From a checkpoint of a small mixture-of-experts model trained on Wikipedia.
Size: 12 layers, width 256, vocabulary 4096, 20.4M parameters.
Experts: 160 GELU neurons an expert, 4 picks a token.
Training: a variant of Muon for the experts, 326M tokens.
Below are experts of layer 2 (counted from 0) of a mixture-of-experts language model. Rows are named router (the router's row for the expert) and show model dimensions 0-255. Each number is 200 + 40 x the weight over its row's rms, rounded and kept within 0 to 999.
After each expert's rows: "gets" lists some tokens that make up at least twice as much of what it gets as of all text. This comes from a sample of Wikipedia text that the model never trained on. Tokens count by the router's weight.

# expert 14
router,228,157,241,220,195,170,162,140,163,238,137,154,126,250,241,207,224,186,241,167,150,250,190,169,153,164,170,235,173,238,212,155,211,235,186,243,183,171,171,242,173,167,232,168,167,210,138,143,219,246,191,248,224,219,226,249,229,234,132,142,214,151,147,151,195,232,226,222,141,150,183,248,179,180,193,248,179,144,221,154,196,231,162,172,168,272,275,227,167,255,168,163,292,123,271,175,252,169,159,229,141,192,253,162,181,166,176,152,285,207,267,165,244,150,201,252,215,236,176,230,193,164,243,152,232,232,220,212,167,250,271,253,146,157,180,154,241,179,195,229,223,244,161,171,158,229,244,211,178,193,150,235,249,236,250,177,194,197,176,182,238,255,135,144,218,151,249,210,209,151,247,260,239,230,236,190,160,184,226,139,261,257,162,150,209,232,136,305,211,190,216,151,252,251,199,251,236,138,161,219,273,141,188,186,230,199,225,266,181,134,177,123,195,208,181,170,216,160,150,185,237,202,168,113,243,228,210,213,142,240,147,230,185,189,214,142,228,166,167,176,225,207,154,185,225,159,174,221,198,169,163,245,249,214,240,254
gets: "(", "s ", "; ", "is ", "C", "T"

# expert 2
router,226,199,248,209,209,164,200,114,169,184,150,175,144,250,264,201,248,154,247,191,171,235,234,171,173,190,149,170,133,226,191,181,227,245,188,219,204,184,163,222,192,150,243,130,139,177,143,146,212,157,211,244,257,133,257,187,229,275,125,182,181,172,188,216,244,229,238,197,161,145,180,195,164,164,193,166,171,136,240,150,119,265,169,179,176,249,171,224,147,196,191,175,258,145,247,189,242,148,167,209,200,184,251,168,226,208,124,200,304,255,234,164,221,130,185,275,228,259,213,240,217,157,242,167,222,251,226,225,172,245,225,236,156,208,264,153,213,156,205,221,191,208,132,215,165,244,211,237,182,182,200,250,218,202,207,250,138,124,183,291,196,193,97,166,224,142,262,151,294,173,287,229,246,248,194,162,188,185,200,181,256,252,170,171,189,231,145,261,219,176,242,188,225,236,223,242,268,114,169,239,253,166,139,195,241,165,199,226,172,149,181,139,164,201,162,168,226,134,170,204,251,200,216,145,200,207,194,155,173,248,154,218,175,156,218,150,218,172,171,223,223,249,132,198,235,169,175,204,194,172,149,212,203,214,237,229
gets: ".", "D", "e ", "as ", "es ", "e"

# expert 7
router,245,170,255,202,210,159,136,174,197,196,165,233,149,253,258,237,255,164,264,152,153,248,203,161,155,169,200,268,185,240,257,201,225,236,151,246,229,193,167,150,150,139,199,168,153,165,159,134,235,230,180,265,236,223,224,256,232,246,131,145,217,168,160,248,222,210,223,240,146,130,181,269,195,168,176,177,175,163,242,140,213,237,183,171,150,270,198,250,123,222,153,158,256,184,264,193,234,157,158,222,154,173,282,161,200,213,167,146,274,218,271,168,271,157,200,265,217,236,126,230,217,165,263,148,254,251,252,217,155,240,241,247,161,145,204,160,236,248,189,233,219,260,127,177,174,242,244,234,209,193,156,266,259,208,256,203,154,158,174,220,233,253,140,167,211,126,249,185,229,151,279,225,223,234,219,176,157,188,211,156,259,268,181,155,194,223,158,249,209,178,242,177,235,203,187,235,257,182,168,233,236,181,159,183,238,184,238,251,199,163,187,139,180,199,162,133,237,168,147,204,234,208,194,156,234,243,181,172,158,219,136,221,155,183,207,164,188,193,185,184,156,198,152,177,241,183,174,179,202,195,150,250,247,222,236,242
gets: "| ", "\n", "\n\n", "; ", "B", "2"

# expert 1
router,244,166,256,202,204,179,197,149,164,225,145,178,148,244,272,238,245,165,271,184,140,244,203,162,122,179,246,239,186,265,263,202,221,245,234,268,227,179,174,202,153,152,190,171,160,161,164,141,243,203,197,248,259,149,238,243,232,207,140,160,193,184,169,244,218,226,216,240,138,110,205,248,174,171,157,246,150,158,257,143,189,241,169,178,166,240,190,253,156,218,168,169,253,215,271,194,259,163,148,238,218,174,255,159,212,185,175,161,249,198,254,175,267,140,196,275,201,231,175,215,200,172,244,150,216,255,246,217,183,265,254,251,157,184,184,152,232,209,179,232,217,236,156,165,178,247,228,223,183,189,141,243,243,201,236,174,171,157,161,211,254,223,155,141,216,188,251,184,227,172,268,237,253,245,211,151,156,144,221,129,252,284,151,153,192,239,167,274,225,231,214,145,235,236,182,264,243,183,160,209,235,136,207,170,250,194,241,251,184,166,177,121,169,204,109,180,214,133,143,233,234,196,166,138,207,237,177,183,145,235,138,216,160,173,221,156,194,198,172,174,189,187,139,175,241,151,154,194,218,186,174,259,234,222,230,252
gets: "of ", "in ", "(", "ing ", "ed ", "201"

# expert 8
router,240,182,241,231,218,167,178,211,208,211,142,196,138,245,278,211,220,159,259,169,126,242,189,183,169,166,231,193,171,232,201,187,202,237,225,254,241,171,176,183,187,147,234,145,157,156,179,138,242,175,186,260,233,179,222,224,229,226,152,145,259,197,179,222,227,218,247,273,144,153,208,258,178,153,189,217,180,146,258,144,186,246,190,160,175,255,253,223,138,240,176,180,268,231,275,175,262,150,165,238,167,182,257,183,203,194,162,161,256,185,244,160,217,134,183,274,205,249,163,200,213,151,264,141,248,248,238,238,161,240,259,258,143,175,224,152,239,185,167,249,224,259,141,168,154,256,210,224,168,158,159,246,230,196,232,168,175,139,172,245,233,215,114,151,212,177,281,210,222,154,262,229,244,241,218,173,162,198,233,116,255,269,152,152,199,216,151,293,253,230,235,166,245,239,185,243,272,183,166,223,246,134,194,189,256,202,230,240,203,165,185,133,168,201,181,200,204,148,132,231,227,143,185,122,203,223,149,186,154,228,139,215,161,159,214,161,201,168,187,196,165,187,164,195,255,156,173,195,221,179,160,231,213,236,255,252
gets: "and ", "was ", "on ", "is ", "s", ". "

# expert 11
router,235,187,252,204,225,178,189,127,163,211,140,146,138,243,259,202,252,182,264,182,146,232,186,169,162,152,194,193,152,259,181,183,209,219,217,254,221,163,178,216,159,148,204,204,186,156,157,141,223,216,163,277,218,245,234,254,235,227,133,154,214,159,152,202,228,219,229,227,142,140,187,255,179,164,156,245,156,150,247,111,190,233,142,151,153,236,182,257,151,208,159,179,263,188,259,199,269,157,167,256,175,192,264,138,195,175,162,130,245,243,256,165,249,153,193,268,184,262,186,211,214,181,238,151,241,244,223,226,172,263,263,249,147,164,206,143,232,206,195,214,236,237,141,153,151,227,278,220,187,182,202,232,247,181,235,178,163,155,151,214,238,231,134,170,212,143,232,155,235,137,244,224,248,239,228,175,165,219,227,144,241,264,134,132,195,241,141,264,231,173,251,171,232,223,192,232,259,153,165,217,245,144,209,185,255,203,211,251,174,167,220,113,186,194,185,194,208,152,143,218,232,174,208,132,235,240,173,176,155,222,129,223,191,165,223,150,197,170,173,176,251,188,154,177,244,143,188,246,220,206,152,242,214,245,226,249
gets: "the ", "and ", "a ", ", ", ". ", "0"

# expert 16
router,235,178,252,200,203,174,160,176,187,220,165,234,123,246,285,221,246,176,225,197,149,241,205,159,133,153,164,222,180,230,207,177,193,205,206,239,227,173,165,189,190,139,261,151,146,154,148,139,237,182,199,239,230,197,247,225,237,229,132,134,238,184,153,227,238,240,221,255,154,148,169,241,218,144,164,236,132,155,251,159,182,252,151,166,167,271,212,254,141,231,161,170,259,171,269,188,269,168,159,241,198,180,253,158,201,185,167,160,264,220,253,185,251,149,210,262,190,238,169,229,269,151,244,148,254,225,250,223,168,249,264,232,166,153,225,141,232,193,181,226,227,242,140,151,151,233,223,237,206,165,184,251,257,201,239,177,166,158,152,211,243,220,156,177,221,143,241,181,221,134,263,209,248,239,244,175,131,182,203,120,244,257,155,149,182,236,130,284,222,184,217,162,247,204,194,253,245,159,164,228,270,177,176,170,258,195,240,248,196,176,203,137,178,185,188,151,239,124,143,220,229,206,215,148,190,212,125,194,158,227,139,208,187,171,224,150,178,183,167,192,184,202,146,203,237,130,155,219,195,181,151,243,215,232,237,251
gets: ".", "a ", "|", ") ", "a", "y"

# expert 0
router,249,174,255,208,224,180,144,162,192,199,170,221,134,254,270,228,232,171,256,191,130,210,188,169,167,157,186,195,173,266,234,183,204,227,189,242,245,194,169,218,167,158,257,137,151,166,152,164,212,269,182,236,220,179,253,241,230,242,161,132,210,174,167,222,228,239,234,220,134,126,187,248,192,158,172,224,185,153,260,131,219,242,133,155,145,272,181,235,144,254,152,176,257,171,265,217,246,155,159,248,161,206,266,153,202,194,156,164,264,228,242,193,235,166,194,270,202,240,179,232,238,154,266,147,237,230,229,223,170,241,238,265,151,160,211,142,232,224,184,235,227,246,124,171,157,262,240,236,198,177,144,243,243,221,234,212,189,149,166,231,210,226,140,163,221,91,258,162,211,143,283,234,239,238,225,166,160,184,239,132,252,271,121,157,205,241,143,256,224,204,271,191,239,255,216,243,222,177,161,217,245,164,171,162,233,190,253,257,178,165,202,153,191,205,175,183,235,135,146,232,239,217,165,152,205,252,162,200,173,228,158,197,166,162,224,149,198,186,179,177,221,217,143,213,241,163,174,201,207,171,151,234,199,241,209,236
gets: "| ", " ", "|", "of ", "L", "0"

# expert 17
router,257,168,256,214,222,185,159,193,192,216,147,213,146,247,259,257,248,172,261,147,139,225,202,158,177,163,204,212,163,259,177,177,207,257,184,239,228,166,161,242,191,149,244,160,174,177,160,157,255,223,187,235,248,258,240,262,229,239,142,142,221,154,168,220,197,221,213,233,156,125,193,235,152,170,174,215,167,149,253,134,202,250,127,180,156,242,216,239,150,231,169,179,259,187,283,198,227,152,167,227,164,198,262,155,207,192,159,157,256,205,246,186,269,145,204,265,213,246,157,204,212,152,264,141,246,242,242,233,188,243,262,251,139,153,207,151,240,238,190,233,213,246,134,143,142,234,260,211,172,188,146,221,238,216,236,157,175,167,155,232,234,213,152,160,212,139,258,195,254,175,248,216,246,240,222,169,162,188,230,154,248,254,185,146,199,231,147,316,233,243,224,170,238,248,204,246,257,124,172,221,262,145,176,166,247,203,241,256,176,157,216,141,209,153,166,210,231,139,160,214,221,203,190,143,200,233,155,171,174,225,133,231,171,167,203,141,192,168,179,169,166,188,174,188,237,142,175,150,198,200,149,239,197,237,234,263
gets: ".", "s", "t", "e", "c", "s "

# expert 5
router,251,188,270,182,187,196,189,233,300,225,175,189,186,226,217,196,238,139,227,140,165,213,203,185,169,170,264,247,279,263,132,115,200,204,150,223,231,198,183,224,194,178,249,199,113,177,174,168,298,161,114,202,267,206,251,286,196,133,199,174,183,219,112,219,201,199,234,199,154,178,208,226,233,164,182,102,171,199,234,268,155,204,236,135,186,228,229,215,186,206,163,189,224,221,220,219,221,220,188,231,165,185,230,167,212,191,207,169,184,295,211,181,182,200,177,253,224,251,172,202,146,188,220,194,214,209,194,269,185,222,229,216,177,207,187,200,212,151,270,232,201,154,188,169,161,228,170,229,191,161,230,223,204,235,194,110,181,185,166,228,223,155,97,181,224,169,218,262,148,197,192,259,178,227,195,180,178,179,202,193,234,196,217,172,198,230,201,191,211,194,182,204,264,171,301,240,264,222,187,256,226,169,231,197,208,156,242,210,142,167,136,175,179,172,185,298,208,195,175,161,243,126,161,195,228,200,121,191,308,258,173,250,197,176,227,194,228,203,165,206,247,91,172,83,199,200,172,140,99,158,171,234,293,199,227,192
gets: "==", "| ", "===", "- ", "\n\n", "\n"

# expert 4
router,229,161,267,217,189,165,141,180,187,203,183,232,122,248,252,204,251,166,243,178,158,227,204,186,194,169,179,244,191,255,235,199,204,229,235,245,239,183,155,217,194,129,225,148,156,147,169,130,212,221,183,227,230,194,235,265,242,209,160,137,243,132,171,245,229,233,215,237,145,137,173,267,185,148,157,226,156,166,246,119,215,220,170,162,164,274,154,245,143,236,152,168,278,161,284,210,228,165,157,239,199,177,258,146,212,189,155,153,230,234,255,167,285,151,191,254,196,238,173,220,209,138,250,140,256,242,238,209,171,250,258,259,137,154,217,140,259,188,185,235,222,215,148,168,161,218,238,231,189,177,164,252,247,199,239,187,163,160,181,214,223,199,139,156,217,138,254,151,217,164,282,213,244,231,214,169,144,169,221,157,226,265,153,153,187,234,125,266,226,234,248,147,251,217,227,260,239,167,163,227,234,186,187,192,245,221,207,253,181,151,136,137,212,220,138,185,214,139,155,214,226,186,201,126,240,238,194,197,148,232,142,203,169,169,216,149,187,173,158,187,164,210,152,166,245,158,169,218,197,204,160,249,216,230,246,244
gets: "| ", ", ", "\n", "\n\n", "- ", "; "

# expert 10
router,238,162,251,221,224,176,190,134,203,208,151,198,141,226,280,223,229,170,256,174,149,241,180,177,143,168,226,202,172,250,220,165,195,208,158,248,214,179,162,222,158,144,168,133,162,158,180,110,238,276,191,242,235,211,238,221,219,208,152,149,193,199,162,219,225,227,222,238,152,142,194,254,239,168,161,253,161,175,234,90,197,263,167,193,149,261,212,232,152,223,143,164,272,211,267,219,247,172,176,228,144,172,258,157,181,176,183,136,231,220,265,164,254,131,190,261,205,243,204,231,214,156,255,143,255,243,243,222,168,257,271,264,140,167,210,144,231,220,177,233,230,174,155,141,154,234,213,221,200,182,183,238,254,189,233,205,194,159,162,260,224,232,153,157,198,106,251,200,231,132,244,222,241,220,208,164,144,201,226,147,227,257,173,148,207,235,131,239,232,195,245,152,243,213,180,241,249,167,172,221,272,147,208,170,246,192,234,262,190,144,143,156,191,167,141,135,230,131,141,245,213,176,159,133,195,216,213,179,152,218,175,227,187,164,212,140,184,177,159,186,216,204,161,175,247,151,156,206,187,180,156,255,217,234,246,227
gets: "of ", "(", "to ", "–", "for ", "3"

# expert 18
router,243,187,248,214,200,160,128,132,216,214,146,188,145,260,269,217,233,165,249,139,143,245,200,148,131,136,174,179,168,266,208,181,193,229,213,256,206,173,163,212,168,160,198,172,172,148,150,147,229,230,193,260,237,218,245,254,233,261,137,146,185,178,147,253,235,224,209,262,141,135,179,237,192,155,178,207,170,144,250,139,183,227,160,158,158,270,221,237,153,212,159,176,264,158,264,189,261,149,155,236,170,147,295,148,210,181,184,145,248,232,244,181,265,172,197,268,200,243,159,236,233,168,247,154,239,218,232,232,170,237,265,234,160,161,201,148,221,210,177,229,228,253,150,153,154,235,227,226,183,189,153,245,239,207,226,218,181,142,179,216,211,224,134,154,214,154,270,171,225,151,256,223,223,240,224,157,147,195,237,119,242,268,147,141,192,212,137,260,248,196,246,168,236,214,199,224,250,157,156,194,238,154,176,163,256,185,211,252,169,160,222,129,171,226,191,200,211,147,139,252,206,190,151,130,210,211,212,192,156,199,157,228,176,154,226,145,180,181,172,169,133,181,183,176,233,168,146,172,210,185,167,253,222,221,224,246
gets: "- ", "of ", "al", "e", "7", "y"

# expert 21
router,257,186,257,197,225,171,146,140,210,204,162,201,135,251,276,216,253,171,244,165,140,228,196,148,178,168,177,219,195,240,227,210,201,227,257,250,231,182,185,158,199,177,220,140,167,160,149,143,236,159,185,244,225,212,236,226,238,223,145,162,282,156,157,232,221,221,216,240,150,145,172,206,171,152,174,207,155,127,251,171,175,262,163,172,147,250,232,230,154,238,153,170,236,162,256,199,268,150,151,235,159,220,272,155,176,170,195,138,296,218,275,187,251,157,209,248,224,252,150,217,250,179,259,162,241,255,236,236,138,249,251,231,155,166,219,162,219,174,190,244,230,247,151,195,163,248,160,199,180,178,144,234,252,212,246,170,160,162,172,194,217,217,164,177,221,147,265,156,249,148,266,246,228,233,245,167,153,187,224,147,240,267,208,158,194,239,158,287,217,167,236,153,247,229,222,246,241,154,164,222,240,133,192,163,261,194,229,247,179,142,155,135,214,156,180,229,235,145,151,241,230,157,196,152,194,216,194,176,169,248,155,221,174,138,231,130,193,189,170,164,197,179,167,194,257,149,177,209,209,174,141,262,214,245,240,225
gets: "P", "C", "S", "a", "was ", "is "

# expert 3
router,231,168,247,218,218,161,161,177,185,224,157,186,137,254,244,217,247,162,253,143,131,229,213,180,107,152,209,206,197,249,210,174,202,219,203,228,251,195,157,256,175,153,213,171,180,176,181,147,240,215,202,248,237,211,230,256,253,240,141,161,195,173,181,196,219,220,245,249,128,112,164,249,212,145,176,214,166,150,244,130,202,241,144,186,157,271,217,227,128,223,157,156,263,183,278,185,258,157,146,236,175,202,272,168,216,219,183,143,283,228,244,168,278,158,195,270,214,238,159,232,214,145,251,133,249,231,227,216,161,255,250,241,166,166,206,143,244,190,194,206,207,248,136,125,145,238,240,213,174,162,140,239,246,178,247,217,185,145,152,204,225,214,135,164,201,145,251,228,259,149,261,214,248,233,205,175,147,174,218,142,249,259,178,155,191,217,149,265,225,156,237,171,243,233,207,231,237,162,160,207,249,151,175,174,260,196,222,241,158,159,202,139,175,148,176,208,224,166,121,225,227,200,182,144,212,225,212,146,163,231,139,213,183,185,215,144,212,157,157,192,189,180,162,157,251,153,169,188,217,185,157,246,201,236,232,264
gets: "in ", "a ", "of ", "on ", "an ", "the "

# expert 15
router,231,185,239,209,206,187,180,141,221,215,151,171,151,259,273,210,249,147,255,202,131,232,194,155,131,172,196,165,158,234,230,175,222,224,226,237,200,156,174,204,172,126,226,162,176,179,176,123,245,268,182,241,241,178,237,221,250,274,144,144,189,164,175,193,224,230,229,244,144,128,205,252,218,163,174,262,156,163,257,159,212,259,184,166,174,259,174,238,131,221,152,164,254,214,287,213,263,144,139,237,172,203,264,160,191,193,181,161,260,222,259,171,247,131,180,255,222,265,159,192,233,146,260,152,259,247,235,231,177,247,279,236,158,169,194,134,218,193,171,215,233,234,161,111,173,242,254,213,182,167,141,217,249,239,235,170,157,176,155,206,219,247,131,136,222,161,273,194,245,180,253,238,240,248,230,176,153,156,207,163,238,260,199,158,196,229,133,241,220,184,257,134,247,226,181,243,243,182,162,228,268,146,165,172,250,184,232,225,173,155,223,127,202,211,185,225,230,145,153,202,227,219,195,143,229,225,136,186,166,228,167,202,185,173,205,158,198,178,159,188,163,193,165,202,231,146,165,221,204,193,176,258,216,249,242,224
gets: "\n", " ", ") ", "on ", "4", "6"

# expert 13
router,237,191,241,209,208,158,161,160,185,196,158,202,136,255,281,211,233,162,247,184,143,239,165,153,118,188,198,177,158,255,228,187,218,214,169,234,257,182,172,217,178,158,209,175,186,165,140,111,253,162,194,235,214,192,253,199,245,238,162,165,197,155,162,198,212,219,220,203,172,120,173,257,202,145,182,262,142,161,233,159,183,261,157,163,120,250,186,250,121,228,173,172,267,230,270,186,248,173,171,233,185,176,251,167,196,174,148,156,293,221,263,179,263,143,193,255,212,260,187,215,220,166,255,148,236,229,230,212,186,253,260,247,130,187,237,153,248,199,148,215,231,253,143,169,159,213,181,225,170,171,169,206,264,162,217,164,179,148,139,206,227,242,175,154,203,160,245,177,274,163,251,216,240,243,217,166,145,173,212,146,248,278,178,142,188,217,154,262,228,196,225,137,235,225,191,234,264,146,157,222,225,161,158,166,260,204,220,259,186,165,186,130,185,157,155,176,207,130,138,223,228,162,192,135,208,239,198,181,140,226,123,210,169,173,193,147,198,178,159,175,207,180,156,176,227,165,174,213,211,177,147,277,236,250,251,243
gets: "-", "3", "P", "R", "201", "in"

# expert 12
router,222,178,265,193,219,187,146,139,175,201,130,217,142,236,281,190,241,167,271,155,150,221,189,158,153,163,183,189,185,237,169,195,199,222,242,251,226,159,170,176,166,151,190,183,169,156,164,127,234,218,182,257,237,190,257,200,236,201,134,162,238,142,172,208,220,214,205,206,137,142,180,253,225,156,186,249,149,134,243,155,215,246,167,167,153,242,207,225,135,224,144,154,272,175,275,194,245,177,165,235,172,158,256,164,196,173,181,134,270,201,248,178,265,135,201,258,209,223,171,246,243,152,259,148,259,243,229,215,193,247,266,251,133,158,226,151,248,219,172,225,214,209,152,144,174,247,210,206,178,176,130,255,258,197,223,193,187,168,160,210,209,174,129,145,235,123,262,103,236,143,244,201,237,234,232,155,164,223,210,144,231,260,171,153,191,222,122,261,222,200,225,135,218,222,219,254,257,163,164,223,252,153,184,166,252,190,229,245,186,154,205,126,187,185,164,140,211,146,159,211,230,144,175,148,217,199,206,185,164,227,130,218,167,142,217,172,168,178,178,168,192,195,157,170,243,156,159,231,198,177,165,234,242,233,232,244
gets: ", ", "and ", "|", "The ", "8", "5"

# expert 22
router,221,176,266,222,196,183,181,199,208,196,144,246,128,229,266,225,235,181,251,206,157,243,206,172,163,159,218,187,187,244,208,189,212,221,199,256,224,181,173,187,166,158,178,148,138,170,158,141,251,225,189,251,251,182,237,241,220,213,160,157,269,175,129,196,225,230,221,218,155,122,196,215,207,144,182,231,151,159,253,117,213,253,168,182,180,273,141,241,134,235,161,168,261,142,255,211,236,176,167,209,190,212,258,149,197,198,177,157,270,197,257,186,242,157,191,249,204,264,177,237,206,151,258,125,259,231,237,196,182,259,272,250,153,167,226,151,251,193,167,244,214,217,141,169,160,248,220,234,163,187,129,242,252,179,235,223,189,162,171,231,225,225,146,143,212,114,259,188,231,135,265,213,249,238,231,161,161,197,221,142,246,261,167,158,182,225,158,267,205,132,239,177,252,251,205,253,250,161,171,212,284,145,197,158,267,188,231,259,202,132,212,139,198,197,162,179,216,129,162,221,227,201,173,162,241,213,156,161,126,200,135,218,172,151,224,163,210,177,176,193,230,200,143,183,260,135,157,182,196,177,144,226,235,230,240,227
gets: "the ", "H", "-", "n", "k", "el"

# expert 20
router,199,156,203,254,215,172,301,273,238,309,192,233,166,191,206,208,212,214,209,216,201,229,321,148,236,173,188,155,130,229,236,204,255,239,267,209,233,183,175,185,130,195,193,202,239,187,192,204,194,175,156,235,174,209,176,152,235,208,178,184,167,177,197,156,261,199,287,173,205,182,243,109,220,193,153,173,190,175,217,222,219,214,195,172,113,214,148,206,193,218,186,176,206,252,191,80,210,197,198,213,239,264,209,207,247,139,158,197,145,187,198,164,84,200,112,194,211,220,110,253,238,160,224,189,237,232,241,216,170,199,199,224,200,104,225,172,202,201,275,208,285,200,182,336,189,196,230,187,199,183,181,212,223,174,226,272,212,178,168,198,260,164,282,172,238,290,211,218,170,208,210,239,240,215,204,194,187,166,280,203,211,212,261,190,118,228,167,127,189,267,280,158,185,191,202,206,209,198,173,206,203,186,275,100,222,144,194,226,156,210,219,190,317,208,186,199,267,185,178,197,195,249,195,187,114,206,190,230,249,205,228,216,178,176,233,195,153,132,194,145,198,177,193,192,214,178,177,222,173,186,187,216,224,219,210,229
gets: "the ", "and ", ". ", "was ", "\n", "s"

# expert 9
router,228,184,263,222,214,179,182,182,228,213,163,170,136,235,274,217,226,178,252,167,145,230,199,168,135,163,239,175,184,236,199,196,229,225,220,251,223,155,165,142,178,137,200,185,158,180,161,126,225,147,188,230,247,230,242,233,225,216,159,189,239,177,156,200,225,241,197,215,149,136,215,266,223,156,176,242,163,164,246,137,209,266,176,165,135,250,216,255,132,247,143,166,250,198,283,221,264,164,161,199,178,225,263,164,216,180,160,139,283,229,251,172,246,148,196,252,216,264,153,220,225,145,258,164,244,250,229,234,181,272,258,265,153,173,221,162,236,231,181,201,201,209,149,173,164,258,250,214,182,165,146,222,256,186,226,220,207,151,164,241,237,236,133,167,231,171,261,204,283,164,252,214,242,242,249,159,152,187,216,137,228,260,113,164,180,233,168,271,216,220,226,172,242,252,186,256,233,183,180,199,264,157,212,165,263,195,249,266,182,164,194,139,186,178,171,202,238,126,153,228,219,157,179,134,225,236,199,177,150,254,124,194,167,151,188,148,191,170,170,171,189,213,139,186,245,163,185,170,187,176,166,256,225,234,230,260
gets: ".", "in ", ". ", "H", "h", "en"

# expert 6
router,228,168,286,216,228,174,187,177,207,194,157,232,140,233,249,238,243,177,242,178,144,230,183,170,196,156,177,202,165,269,191,208,206,239,184,251,236,173,155,185,175,130,199,179,152,170,161,140,242,210,216,230,255,194,226,254,224,248,137,160,257,182,192,208,219,210,212,194,151,135,175,251,197,146,157,234,142,142,266,169,212,226,144,157,167,227,235,233,128,238,189,180,250,161,280,189,268,161,158,227,175,212,258,184,213,187,183,187,248,217,247,180,297,135,186,238,218,275,161,220,215,164,250,136,242,244,225,202,181,259,249,238,169,175,240,143,242,221,177,216,211,223,139,180,155,231,269,194,167,186,177,225,222,186,224,214,163,149,192,194,228,189,119,148,221,77,275,165,241,139,255,240,248,242,221,166,152,153,212,134,241,245,186,155,193,244,155,262,228,173,235,157,256,219,193,250,282,153,178,214,240,156,163,172,241,183,223,254,187,148,188,121,200,226,195,194,207,161,143,233,235,136,178,161,188,248,155,183,150,241,115,220,175,179,211,134,172,146,157,182,210,207,138,187,217,168,158,232,211,181,151,268,229,240,219,255
gets: ", ", "the ", "S", "B", "L", "M"